Weights of a small mixture-of-experts language model, trained from scratch on English Wikipedia.
Experts: 176 SwiGLU neurons an expert, a softmax router.
Training: a variant of Muon for the experts, 220M tokens, 5888 steps.
Below are experts of layer 7 (counted from 0) of a mixture-of-experts language model. Rows are named router (the router's row for the expert), gate (a neuron's input weights, with its number), up (a neuron's input weights, with its number), down (a neuron's output weights, with its number) and show model dimensions 0-127. Each number is 128 + 32 x the weight over its row's rms, rounded and kept within 0 to 255. Numbers have three digits each.
Before each expert's rows: "gets" lists some tokens that make up at least twice as much of what it gets as of all text. This comes from a sample of Wikipedia text that the model never trained on. Tokens count by the router's weight.

# expert 0
gets: ",", "=", ".", "s", ")", " and"
router:152115107100119166156149115152128101115124141179143127162146170105117155122143106120083071083088140185097154142100152146149133141141096129143079105098124113102092155159084047127128067060184052163109203144120134116142173130135202135124157125117152170144110163087056208131154138116111103146163141158168062140116124099176179138144170106166154156077143137123102157132102132160121090148162
gate0:101075160101104147109200144115150089135126202086105136093145160148103134153105092123093162156184070096095126109117173068198181098117157116069088086143142144072120137152079135188125126046110115143165164093069090121129173097076164102138069121134152147099101119149103148133153076137123132129154138128138113123087173089137131045156102108124128114159097130155143131111109131081113125115162
up0:198133176140146056182126076126089114146172129143149204164153143045141109145109101104124129090153112128130133103220123115111127143113183124158173109128168113099136151123079154122086112088075103118097177113122074112133133163155056110122118110126074107114132140117104110146157117154108113109209125061172121138092134134132104128102153119141167142221119168096131163142161131122122112128183
down0:115051132074098129102113172162179136111131119110162126111156129126115152143149160133107122133183128103190092117143182092129146096083131156160108120206113146172073055086140147144139170144149193062151099147146166112131138073116115160123173121178147091170151150109150088116114138107184147135160106148119094126181146097178106128124172155128135137166072196126161059149100138113164162079117
gate1:123133184106108144131098138146104104127181189115066117106088146118105175073091105133103081114145150091119105158103196139159079064069098137193164134182093149140101118134147170146130183115101110095153127073096118156129108136142133151083100113130110160139138168057095152166114090101116118059117093113152114145153101128091123115191119154132149086092149128120081177038136179129150156142100
up1:124108121150131117135175178074195117098095120207136112084143183124079102158119133059141127142159123091129114106085137187079151160156133170119156139128090119134142054101117120182089134142134183134128090126120120124144112114172129116087140118204116110117067152152137143146082172116128072145112090161140178142100122184146100078198120212106156105146144157121136106108115151141187164169119
down1:135134141087158185131164162116156127128154135130125158124113176138106146099141166146103089085139094164112113123131092115076072097111082169059101162136076119120188063165103168110122130178128123104158124104159106080164082118109100146142128131150105142075129108206084125080122138138141079073186133138164131167108040109125192107156123190104138140086087161118116146154133100088146166109067
gate2:132166087187113099106139123179145103134097080055104132098222071122093125075119080170181170067123140132128151092140151128137174132129156108146111158200165155105171133098128113177153090172053135141112127131074111127083154161125158115104142141126123068159115200121109102112142106135134215141118136092074112105144169162145131119135128139116128094124082101123163120128129164151073150113150
up2:120095125124094200152099088064149133153164142087124103153102155104121164169093132134095075135157104115146134152134106112106057100107138154116146124141084136187131097142183131083120154118172098151143142121127118207124054130123124115115170179096121077111107100199094198125131086107097121130073107148118185174185124065108119136081148106104199134137096121157145083061116122126094140126156
down2:209094097131080132189103052117128125132104135132124102146108164170138145108083085153179086090129066118083163131124167151109080115150133131094148137122084115134122119157142129107136134128109079128075170100121179198116152103133140196152114123087120164110096111178129119127167139128166118122143186214081126179149093084146129145090169133085126079120112109201132128096061130103099117116091
gate3:177165202085089080149128117135064143095156104158128055089131148128154109112162110123103076133134161086110120147079092113119133135100109143188105110131100117132163164142096147067146165085075066162100190147228104117132135102112095110147150157074138129104114157100118137101178100112107115194105128111154121105118077163178095204114168145132104119127141134131154076133084127121106100124159
up3:085075087110210140126112157145054129178131145107121195113097117131093088115080155138138148124161151113122125134110127123124119117183095076078116136101150138089146070084152118188074083129131157160148101132089049152083136060124161144147099167105122164211068125087151130202111131138123133150130125172132119138147163112093142107150063147114118118134086109138155172125143106160180114142103
down3:138149160139087126130114101078157178094178120127160084126189177131181135102161123087150147168146142108165145106156078135149112152065159166164142134131112098151126157105135106090201199152138127093199126115176147096118164137142067107165174152112163110128159087110131084081121085145149143094098129124185126084151133126196057173119163148123102061167156136093154087128127129123122092142081
gate4:104202062168169155076105111144102100050091160124118142166154135126130118112180131104122163102077201074125067096088111094164132111147121091069085134173170162064133091154145143131122143168115146111136177115109135130168175135116118157135104100163134102124125120081107129131090142094112154160145137067101134052122149121140139047181126131149115158140098087125145066157123130119077158149108
up4:157187121054175144137218176134157123103151133163146147085146134088108066160196141067131075091146105151144116090103092130100144101097162104129094086126151137132180100104120189144154123125082150102122141115129147130161161130165072157107065144083087159112156119107140134175094139207149139154125135085158164180102146134079130144104121171095152140147169168105147115061131134161140110094142
down4:084122090168162129120117116123129154157150149104104161143162117130168124088104093116150186097109105110121089088137140055178108090153121104114142140127160176095143107067041158155109105219103164115147064123138111152140172177134125125169145114118139088145094103112091096071163137177194108157110152144136145119188154146176088132164138123155149132077094086121154144180095102109071151147066
gate5:139088148106155096131101135132096164092184127095105117103155141095154103118164117131162086111153185110102110152166133099131105077189132129154122104176095125097074147152150076124160150157149160108154136133170181172120151203083118160071104140139128133183112067102144143140148153055116128127191063126050085104149160161072128128163105091128111135110113111120155116172105132107091221147113
up5:154130179135151119139152190122108188138113090140169123142107120105174126211115094122130127144130092168083133138155080083103150129159096206113120101171149104082148137154147179163113138140174115105112180095127047199088141155149131097124094099162095119070124080114156128090160084152133057151122123188136120113104122183119172156091107098101156169128137155146161105082108130114058132111164
down5:152114151150191173135116149132174134125102131177096120139095150114124193151099112191125148113099136106132105109182133125126151161156127129146150138175138108100102117192158202061069162108168107114155123115076084118087155091129144111167154147167112178140090161117124044080164117163153119135168120167207139158084107167212106143097113158118146152182157155114103122062115136098131128143148
gate6:168051091064146157124132128123099094156154064150128185137119191127090139063103164160110143132217122101079147125087153154167098119145155093118088147166196123145095168136158119206150110111073128160082082118183139134147132104069078185135105169089112170116111148098132166128151115161139124104118167121094127091179090093114143172096098133140157126125112132114126108111127154128142067135123
up6:197116118108151156067126101128111074106145095182154128137105166045135156099099161052136121131174104101108157133135159171088204124065139149081124137134198109087122129086121132179142160089183198156131118122106140154177169151155173130112103173122102165140104112139115117187206132145174123095136110200143158144154108153114114097091132149146161145108105095129113144123131134094104113148164
down6:122186124130143112120127139150127162122111138193187143125073109136130130129030098130168112090122095096090131112130106158092201093151132149104118203164087154143138120088066157128092065112196148118144111187151092156163122107128139088151111120182088093134208102159123118136141152118161115102117160162221138127121122146170171108094139105155075158139081152135129132169093106119081138139130
gate7:167169108134114119169153123146091098189127076135080101120179143073140110139020162147167180113128119122108147122164094053154084122161109122168125078129042172103149124171115156111166119134176120154139088139153136196141081127079175140137113094157156078119104136118145174127133145087172164168095104093173083152110073133133133156128100102129105148129162132117111148120101165147130078149173
up7:072091145113191139122172101126141105108101105116167099144095154149087178133157138146137104119093118060185141126169106141129108117077140114059106122153154152093145200143135104178177169104104150169120105133099088101088143135080100130159065119149116134095150160142097148103186116198078087121133105128175106124150094170080143134170119186105189151143104059139134151115142067120126129087178
down7:203101138092149151178105138137127169125174142092101109139149163159160125098146155163089075111122133080166113157082154096120116080063148126151131177102150076110128161084137117060132123166125072137136131078123104136104185132085108166134107107161123174159154131105176108093165112046082153124094194169184148099131108149167119089122108135142120149087111102147071146218151118100119148121147
gate8:098139160177171082130135095169167162063197082127094161119114148105160148097129118163135125124178151103099067168142119136208185135130164149132147092150164168119144121130155070118199148163070151152098131104094150121143174129159151151122099149138165079066110173138093165106071136143148137110097152159133138085123122166162111111155093134140085108152187102083169116108076124146144058120104
up8:186127088117164058112120166163148145111094122133148078094089158104119095139084228124094070102073149142159109117107092152115137191121068113159104142107173102134127139079105114105108108148098168138134047140138132172103130155111098090133174153097102119184112165075133084126140137172128132165123127162149145170087136171101137110140097112118152154137170210092141100159198115141163147099102
down8:128108115145138107143076104153091083126174119158125088158129151124088089118143166073176112166104172109092080148147172088106116136126102123115144136101176116121129141111107146120087119122072111200118100125095206150076135132165112111162117140097101193167119119097122144132078130047102165194124153106177155124076175193125119112162139178157132141149190155122167174151196161182110133144151
gate9:121105102140129104140143120115158150161156079052051062119159116117106151091085127146152188097106116129160173170092156136128156098132123144160196140125163119118132114109128101169165104101164157106120143052076198100123122072129157108115148151166169091095100142182133156141166098118176120190168118165134153153194087154102120128154114108103118065115127165102108110136141167136132104207176
up9:172123064131102148131072158158102144079105200181152139131173140155107102118107124113086086081139110110085141152094101182157121193132125152188109087107038143131169142114071083124142115083136138102140103124140090090148158115134092087114159135093131171128078200166105125113105169146144157106165153109110134105083145151134170086125193170090137145099103113107082110099175104089128075140149
down9:082140142065075138135142064148090189109153144142107142208126137108099154127148116135161058159127134087107175152143095121067129189111135115152129108119127180146062131173068187132120122142134061130112184128108083102118132137159107175156120164093123156118143102116074144106124114076148186171106101110115145171087104141146156082143161105126117169148206132116147142158088149175109153172102
gate10:158131133114074156104135092096107107122110104113170152151126094156073113042109138094127120146164146155079126152105120155170128081098147134183095070086118171147149119133120090100149135102133125171142118122078173074106121121191113129179053174147142128098126193146131137162110124146151140132109077100111136106103149174161133131144141178153181100112165174153087089133226110081066140180104
up10:116131120141158075142147106116066118133162133119096099100206121097107137104121167179137103073168097151104145133146071080138135141118188058126085165158188073072079115134182139153094103122056141089081111082106163122113142121149131115133162167131145115180144125075125111151124109145136107155191149164095204128102156127108119121113097092074096146139118117115112175185095106141075101109080
down10:121125088178181137181122108127159092132142147148170084143109133084117117132100129145145091131122164124159167077103143065153138111162112107143098142121205128153136113160128175149105153110132066152127151196133136080127166175099126198055127118061150066147152119103159086155140135113079170159201161063150132213146140131044177129134146097119105135135124161128143098136117143128141144090132

# expert 3
gets: " |", "-", "|", " (", ":", " was"
router:166106142129131115120116113067113128132130117093147172122109158121134079046080115154157146107143136124141083134140122065052128139157168131131151161136120139128127088130212067140137142171147143078164045089177156130123132104097124172131176151109084071194101126115154124135074141077116111110115099123092125166202071157078128147156131098083146114161104116132176113148080169081167119152118
gate0:165118084108117150106167167105114094145169125146171063120096119130130126091125101173159144181102129148085154121130114121072106112183142175177130096140146118140153148115155165119149173074147165185124151141144194108110141137192097112115042115127193178104067151141137181140103040083136115134090108111116091165129139149134117153150106157147134150172025128133117157078149159134150118151141
up0:086094139098119161128152125187173092154116139096133073147151161095197071152151120107141143152110112130089155155141153133167182132112169186173169177183091176175159158115137110184171149119087115089190146152137130109177156104147142131152166109121156131113164112121122137157137107148143124182124148141117143080142125142178086174215123117122109104198121131213163121152148089069140103096123
down0:104144124129094188127198143131120073164141112108162149149123162097189120180124162126153080169148137130159153137118144114151189109136119184142154144161118098133143138093139091162105133190096118099196109128144162130155178114121172134127141122130050143110156110148178143178179092200153090197176145147066120106167140125173185165147117158107126096166097090191143096143075108112168139135125
gate1:082130148102150152123138157139122081107144127131122134136102094115107092056124156127097153121142115161125158192076070151118179132142095120103099189186128170114093097157163113083060140052143076111124151084141209139158152096130139111103136135122135089100088121205165094125086118124136193101106121138152129093140154075152087104105045084140135094125132137144156096125119135179159185114082
up1:129115145134123094095078106100150100105113146193148145181146076144181157118119123139167086124145088114164150106200172103154107098110206097076115073117163137123156170099146153149118092122104159118167110137131086097121090134128124147139130101188117098112148169097092136190125169154134077099124169165116113068097093223112117138121109134180082119146130091064129154061112118115122076165090
down1:114083118132125112153118097097138129129121145156089125092210079130115157135151143100154161163141137114150137092144163148140063112078153135092126126134099098097167170115103137120114121139119162205125139138134118172069122107107097180130090104108143147130192132128093135125181135155125144110127140080127195162116106180115130122127131160115122155070109133099133110000152138103078110140133
gate2:129125154158154201102160114181161138079107150071120067114083141118129109103131143108146163107158128098082182193096116123182160096119174087049096100126059136106111156101109111131125109128110126154106137155100138198104159136113066126086120139180139161161112098134122143115124106106142148123104101127127149122141080092119191095140123102103120089087195192195149088148090144103207130154142
up2:175114180105168068169115150065113077168142100129133162111152153114152129110109168102156100149139104132117071073103146124128113167145154123176173125153115135152165151171131089145190145123191141084151140075088139114198114090163181092172142182135137094132117141118050140165185119117157159156132124135117189117159072096112111192159139120143171092145117146126154141087137073175125117138183
down2:123116097109104117145145108072135108078178166132162169142143112113183102102184067181132095102140207151095121092105118110075133125144136138172103115153103191125119121135165140115101138133149135105129070136094100046164131163156088092190155114144105091166113144168118139104203119129106059188155162152155127179114143139129140102091154067136161174141135100119135167081191089093112121138105
gate3:133123131049162078156132143081113120054154103123121088097102136070180157085112124111158156104156189141181202095136113164149197130162175093168089092115125135093136107131134101157146134186141110120105133196137142133162112117063134145139149059160139113124157169189115144147131151094133161142111149064098123091130193136143114152184174113113142115182113150133098167086132132120109076103124
up3:135117064111142176068138177172123136139139096159135127100174149079173169129160160136122130105165118167141148124126130052118153135142086159075151147113138161102110134140131132129192155121174146151132158116109116127136147065132169163157106191093117130158098140128149076122045093098126117077157112103055138109134074146075090093188169214131115150111138105172172092150085167116119129176136
down3:099115147186161129098125147120201110171169092114130142110071099125123100132134098123061084122214112127117121140175126155134113147167109100207166097144153140147167144119124152202136097164222144171137109148072077113117140135155143056124123116125164117109121069145091136103141122125077178142116146134212081180087079143139124105142149136111149160120124116134114125109123097117134134207144
gate4:011076099079094140077128147090129133147177119121093134102170170105055150141151103115195155127111096102158114127122086126138111072128125155104137129142159130072124105101158133138067122088162111182075093151147162133159171165133120123199115128122163112159193126119086116076134163139094189149099118173135165065117110138126098131147101073181140134158084123157146097162138109120122108134140
up4:131167118140109088159151121121139177116119097183120194145110158072135113114087196131123159128110123115086092186109085126069098159117196077086128115177133118154111195130129111156100126120086152086139135155131155110096102126140081172166163114108133116129159085107168091121181134101153116156132093103108136075117145110034145155076122144107075144098110106133189190128091135139087087068087
down4:110091154146152143158111126093168134171135096165106117138161173113139082185135095148105195126094141109084070150127134101166154153155139176119119115117108096203084163182129133154116098074176184056180133146149141103082115139120151167076131122051133143175146122088136061064129107170119139121108153117108157144165208133136144057146148127132105177122112157140103135146137133187117099147102
gate5:090130135131166122143121130097084139183119099080114167101170100150114096087091180143136144140121162072188148144060110125148148057143137173174108096111141151126143133123136109145165114172161145185166172158164108139141140122129085096113118130106055141165181053143130084073101142052138137126122123116178093192158139135027103103133131189107110127131153146129160082141106125135147123133176
up5:151143166062149145231140101108139134123119129103097159126095152122174116121103154122115150153082135122057202104164156172121135209126112098123145129137142115111082154108130140112046142116138189051121111164100141185180134123183128138158128154143133079153151179133183150098101091138102130116093127211125166141124152124113138113093107154113084139122094071165122143146167120111186139107094
down5:217140146148111156154140061066149124129138126175131155133140155123145129124122141144100104093129136136134023137083126101087132132155097148101124122138180131126139069138128126106149186113184176098116159071163133123132178096099128162167212088201143133129138104123117173164160089226119106145095120102116130133141112117131089170127056087156107171146149162108099125135153107074159137109130
gate6:152124181146117100098119070123148073152205172142133192103164168080155133104118113101128178130124116109140074161118108173121145110192087146139067133082158087103096208140157104086127131093110138163097047149104159091109175121069125175105152103198082129176133189139123128143104077130146131145099108156097131131058113107150116143064134079129108133118159152131125132147131087137131118123132
up6:099128119148156142136089115097062119123182161143068077161135133125154163110083139198125140211137112108095138096155197098106145084165141134154127097142169080117109169135105068102191133120170161171129139128128077123132114107162116113097053125146121154137089052131144128159111102122083154137130114094114119112166134049132137129156093154129117118182127179187145120187118078099075134147085
down6:181147176082093127085098134108177190137113154111068112072092187077101094134090117130116182163161148123175099149070174178146185126142088165169092149089162115150126168172093185121167102095116155115164146151112147113153121116134109094132105079090091092122059150185106105173075122120130079100126109076168158114095137137137138171167139160139117108150168183128111103093134129096118123126137
gate7:116104133128096132177145098107121121133190164094093091069178118178093099153139062126136162160146102081098109156107126178113139112151134169199175138087154157203104114129156095111131119117140188151151148186161110177106131061124110154111094096129162053079129120158103090141087137144101169160149106083084156116105123173118106142094183119110165135165147156172121084118084150150084157169133
up7:081128193121100131170144118090203177133110175118135102114119133112146151049120049127166134115122089134149153079156127176094114129104175095111055153175135136135131122076110099130166097121200005055102138169141121119153149137145083109120133130123139180159166131080179124075104162125090108119099124117111135140153124164101150142170112120124088141123109104117172127113074107142137109119124
down7:145104114192086154153107115122124124109102101125103125130120111186084121102097102141179110092132134199159168063132097151141158114162135160138162146085135174123078143090190115106132142111128132146148114168120171118122111096152088089104115084140124120072123083159080189147102140182169150127197050144134075108158119121082159163138104130085153210148124125183122147183092139183101095171141
gate8:152129132092101111140106179131158127070178100055136089076105075151137089062135128129159108138126127143145128155130113115188163164167123185107071138144142099083139136060094111157174115128133116086077157163152165124172154163161146160157101135082141170165167133125169126097172107163163123119138121122100083189142166163111113101078171138145095163118095156208153152126121181089133157097181
up8:153160116137151064116190156174176103166109179169184089158146131068124175071179177098151088131071147107105150122113111075145085136150107095087142120167162104129149136085091133116098114120131162184116145148154089118108076118110139083119125066132099138155117099126119116087109174132036133118165149071128098132134164137121033140110102130074076120151144121160112136115171156126125093107114
down8:167222114106051122082098141100164169045174086092149167130083133108123141154154110187129140110133169116166191082133121066176102187128113149178141109103119162104121079128141153122150122066138176163132171106176104143185108105121121125137116114123123132139135093175142127147135139142083090153136135121178053181120106152118098128141136169111147134099092126144167146164107079174145082126128
gate9:141172149117147184157135150137141121141137132100087161081098137168172112072053077098071165114129122043091154142095110141134174088098105153164117108181076123155111165107165111139087121155107152161086142130100144117102152071136052158082133115103135114128174137119106099100124143142134086115161118094141171185156169105129123126124069109109068156124127081094163113185129187092141149170183
up9:105108179107113174085166165119148108139143110164171158129079094141110118113154158074153128143081167158079120151093189158175120147133118134137113114148128171068229191124124117091123105162118177148080152126108169153137175172155114153098124114140093197186132098131124189169164098108112139097103127151116109121152159118135080136152111119141155130185171105178142147196120119181140138085188
down9:082152176150142172102128143140141089104118081080157091127101153124134079103166160162146182117119137106140116130105056158167103121092084161182142190110136096152079125125147115160145098134121133116124175098185141119144111096082126133085137089174127161168109116100106107134126094110134087236136161111154123146124145115119129137099092091172127118171149071114097068034121172125135125041137
gate10:127127151113136124093092204105105099169118109181094158134161111080145182121115131137107098091153157101143132113152105158121075108091154081122098090126098177139116101131114179153133065113121141180149113103171076165102150102182102139116154106104167192131109155112140156125093161169117163153131153132196160125161087154146161083101194122121188074157154107156088092141146099136141024169153
up10:120068055126091157137106144118147059140064093107137117132107138180120119169136102142156092112121070104162137174068134162133149159092139095138103078126130188161137053157061120156174144121122084178183122161122161081155168107089092146122137126066140137113107155144145154148176120155068105104107040079099138126150072084136144120126157094138152106097148129122132146141133096121150169081114
down10:147209086191120056089101138073109147161155109179111149121109108116100130134100126148128156089153134131099155102110098100103055107120110151108177114082122152122152100145111115070114080164121139141145131124100092143119188135165134110124114142174213169123195085146122147098056162165117130146095129122143170084085132162103075170067098152125159088143115134077094106104135174119110075157151

# expert 2
gets: " the", " of", " a", "ing", " The", "ed"
router:064110122092104157047121176124184171167120161153141097128125087108100170129151166083191222141168142108093106117137149200164140095070148163129150151167074126134097148107100188114124141115118129116072158144119107153100135087170140067164104066150150159116154095164181101076108078140086168109098132136145162072116130134113111105132115155134128135103161083166103105140148113160141147122130
gate0:158073099157136156134177171115194090139127098155110094123106159154185089167187145089103114114180202142089117162153176147149122087162120112122148116220145163136138130114082083122155140111146091141083173144147168099173138130145118121108046094177075143135124149133158150145099161093115112142151103093115147095093099206132145138161159081154172112122098113143131132154059128139134076102104
up0:118128123123121098139120162149091177106130124129155094006131116095123122089166160109094126154100137129066175107105140063092117064109145166135151110128076145139099187078151100116149052101177143124114105111148151165086162090117087138028085114128060139098134122104116117144157163109117116151107184115105123109119158086138073100134083082065146150109159132108119120140158130130124080118127
down0:147104075084115145138132179164207132155125173138122120109121146132159127175075123127105122060059133140146083110165109124161121148132178079172116111113127107057124064122102152176162130130126070091124150123088160130066117064108123106105167137091127173152146138090131157183129161131173103122141146136179127158098140087130131110119113197091167155068046140141148182126100138150136140075106
gate1:146166065101131170135154125135133134109120083137137081163111064121117165133104148095089090084142131136133180214148107088096162133090109089140105142102135098113143131075113119121152154139132108141116084147158161092148132089089114071158150098081161146133145154124108086134152136172108073103055080177064131174167106122108160094045167145092182117204093118109075167170123123153117135116137
up1:182085159157217072214111155128123141097150119059101137160135163154173116060138148117136139124105140127178127041106160180079133131155135198162122104107137089145115101147122094128122103098178122116104148125093086155142119152078105171104100125131083107120101121113124125124157098126137125145121087138133137147112170134121060144158050092205136132112103102111117112088126084132098124076075
down1:132151146119063153115160159114114127106107132154158160165171132144107086141096106114143145106140134103198167205188161153070117106100135111090138160098130155085169139124148106142118108160114219128068087155150120162152137131124117125064187135130181090160146064157123121083128118129098171145156100088139145124114071150131161097166146154067141134113133123145142114109143013131147148199138
gate2:162136128095063126168105120196087185140148167132100147115116145132163148187207137114131136137135140150127148140058100115209177087131085074155109155145152111113072124139137095132079153182114148147080126191086083165117138121079118119126145116106112110179087129137165141145092163131098145157134105167144142099089173175114077106143107109059112163163130123116060099149099096126114077170116
up2:134118131099193065107143130131127096135152101137132130140123053141154156092151110147179102165096109114137066079157141087076124175132157134101108076100103142082162138117097179137128096137098167147091130117109158118121195096164122171152086082077091160135085122165126119086164158125102103088139112066067124126062130068155150100088114149030103121134129105152118140142198107093150124106114
down2:083105180142114122123047168123193132139159141191134148104137132146115187119168139125147081091167072104145099111091133139144101123098143156131131160160127150097113122132109207069143171118110067071115161143132175106127117158211161125123122100111169111125131132202169110120106155145155128137146172159080091123168115120131131126110154097069188133064166137156135077124136166102111146100054
gate3:173167118072108158117170135126187150104193130113166126108104156081071079147150138100136132141134124148144139107206156141118114118116151155124068089169121142168174185104116130042095137146151104103137154152083129078154148148092111104177029096154184099169103097073106150154136129096127133151129129096111130165125123134139100120143091115105142112098144129216105098178145186122157072132127
up3:111144113123155170109096129107091120151102104064134173137199136142101144076147117141151083159094095140119104134100109140125144100109137091151068112128135170141095223151140127168147159114143163140126151162105164148052114098120114109115161054074124160100106113165075116122135179121087117140158114152093189230084118104175175085126108094163082144085162136131121176149088111151128145096157
down3:218136128090086094125158162129134174156111132105115083162139155155062144106128144124174112137175109055131191156152090143172152149093186112164122158123111196076125091137102104067162111103156112141132118137100159135108115111174127146165118107087150112123090137087118174031130089107061093130159148102120097173130100126171139121100129133133087170187120076125162105096114155137175155118118
gate4:151098075136152155097121087109088139176204146095164111106116122132135163160157151138131114112122178179169085086139154156141108117129104167183165124130183150176108091116103166137122151103111171107103091125119096084110170207103131136120093146093103161072152202128088127102150078077183106159162171112142131105112215139107111114111106163114167172102132086157134178074105123119142159181134
up4:101129138092117180121131139107143132124113119069138134147084139093060151142093122092151137093096142158104144140143148217108126089116121138122100184160179117130043113126186081140104132125131149010167107137109129114195167133161101097101131134097142151167134065156208095140127093143145139111127091110119139151071129141126141075145174122108143151110032094143162143131122122123167134087135
down4:101129152081121151153123155180138186159156081130092188150127142109125166115075147105149147170143121100104101126140170212086140101169152141060162157159097152132100165185193129123094101089128175119148109081095139202144107142155116057121142114132128142199099101103167091132126128108103135061087104186084137097158133120172149143128170092192122132119154131081150086145123110176120106121116
gate5:141125190116111100087117152123149125153090077153111157121202128066155120139125150149068109040123150159150129167140145150162124139046112180162120113155083162133050141121093054152137115120145130135146127135119111156108158188131137132119129136091129090138105161104121142138211173126087133161101125185183123112128140129116154084099133142167111126077187086142118206153078128120130126116065
up5:144125131106105093093081130158125057128125152141102084134124092122122098127189157161064172118155139131157191146121084059144103120173137145055140165079114136147124142159179130125102116133114103123212126137098159099101134098127153179125094130234120108100108149121146126069102121070091166113110146137107110116091125126116162092138147112123120066152114142216133170134111182190136092107109
down5:188120152126150157113166151122105073182088138111152127080105149124101132176149155138119144130107152115116133141125130074139144132137109065104171170076225071104083108153155088154103122131127127079138109176082081134034146124144123192086097168119145119121130111077138147120114105144101107139158145138175100134097095125091100155104176151193098126126146130087118206063125091171101111082130
gate6:178073110141054151147143114122141097098150202114072082089128130146104146138083164198092129114156087149094141140139147063116132133096095117137130090106077178149147113073140126110151172079134130113120105118196128142121112152123117095126126080146119129082153155126200159054049091114150195106143141086128130102144158143140139078086167120114095083123116126127142141087105116178160176178103
up6:105153062067091114176163105128121106069129123140102046118100094058097136150134103123040115112125077177102160138123100106076125178145143086101134116116121155137147092121154118104133104051092151149130081091127120160093059154104165122124097124079139114128114096106101096118082155075110128147106091109159140133156137081148136109167143106091154102154066126094072139083087073169156119110130
down6:120105127172138130161091211134105130179128084071115178095086135126094124113137192109136113104107105126121166153165082195107122085105123065077130138084101113149136126154131096115134160129082135066159139152166092113162090082123164135093154076132193116158172038102108166127092171164097129112132119126172129116185166101152111085147101140096119133116122136106155124200098090109146175101163
gate7:145137127105145084125108170186108158155152078123125121151088123091163198114100205135137102089106160156163093139160163120166162129130136131183069129129133157104143140102147152139138102165070155152127196107090122106122127132113178158156121098047130140141118121072134082131169134117041165184137107082128208081092147182170127089120161109149126085151120134142114143142132073150148106096070
up7:107132129154133148150198155152120095116165136083090141102194177121145108111084128154138150106131106126136168122086168115114132169129133100138158130142121201075128103136118105193137161175146114060101055129151104181121192137168141091138087123113145170130090078174111129133100129077149118176117068104161146125168129108098137072142081095118174172127125129112172153123098218184160141115182
down7:124136188153156161129125150129130132180143145170140142119140115100133091155140205106118135112102131099083163187119146137135127136128103085074114147134082090206143092103166124215092166082108151110126105123143055090142091191080095124165152158054124138204119111143103117159081139100177154097180126098116088172129140074095133138141098093113176137127124122138090143050128166113132145109108
gate8:102188185091130143142147127178104117196137140139151154169182164122100187131134142101193114112154178103186129121107126110169124132108138174133195133086145178146092104117125142134170192095132121180072048102157103152149100111132098126062060159086131118112113126107158135152099116121100112164193100151124169173144138140102112131118099106094130099128101130158165184162087110151141171151189
up8:133087157153205135106157135121189148159091120144135102130091123116080070083135147102142152133116170097109168134058105134166109111026126110176151132117153114127145132144143196127177133171083078167164127130167113132129088179160148179126125193162139161125195110127103108147099119073116137145112129114103077090082151152162133153168113100163096170107113139070151145098110097149164108157071
down8:125155143096125150133106102107164173167148208124126128235077146122118099131168112155131092161164158075071117104163169137108103086082100069152110120110170097153149181128128095131150169107095151141127179100123089152116129130107119125141136188132105133147084107086144091114154073186100137156089138167129152077162163132125105167180091101166106105117175155111112116080113179103091106168066
gate9:133136151115113138124142165131109102153077124120097147234164106143151090117147162127119118126145152089186123111066079110097107151118078135110148145134111170133124184129098136179139152111079185125059094059139130110142083152126080118133079154124106120129121150126130106119139127142148102166178140093150156121075170133150102063080117182123088118199077201136068154153159097081116126172169
up9:107139109094190126139128118111185138152188179100172079163088133094121156166150106189090134120127103142190091149118106115119123126118117112107125099138147137087067125093097147112122116106131132076126186186104098144114131169118096063162112110145112146146184159133170153111136129141128137116140136147188144137173123119088134147087088096038118091142100091170169075146168078031143099151186
down9:108129096092107065124171113151134125161119125139168115090103106067105151127087150158134101122062143094163071152128134124067197152116134131156099122093139107073119065120147089169123084097159062149070135115151162113103058155101052154111119159115102152115175120079132141076148100134188127059141086120117131126163086131107153140099137122148125137159136074089144148142146146110096067059114
gate10:159178156146121087090152123080165182148153092113154111095113109119094102204109135142100190172123068062157109146055102138154150092156182136111118185142088103127106174094136192141178089173095079085140167111129133136094138130067171135080100134134139156099133124111133116095171095095092082096116138106083113133163161096115087084173133087096111137121104110147141081111124106103087100162095
up10:135099101177096121127107120196121106151126118108127157101139169116087130129137133181144127137105088128146123184128146175098172084138219128147160188185159082132127133068097146137174122163149133149081102125106151154153138027146155136135145154122116188135095130145119100167114131150110123089178128133095113140150134096135108175131059103125159100079122183146065109115118128122231071111164
down10:134033111164153101123124111081131134197171125127142129179132127131110127108110095198106119111139124115107161113100106184140126091110177107153136106132113137110115235119134051155114100138089114166119122144097183162105091117135112110108082126131042138146150109118190075155184124104107094079099148125111122133109099071143176143095130106094126109160037112110106068140172135147101131123136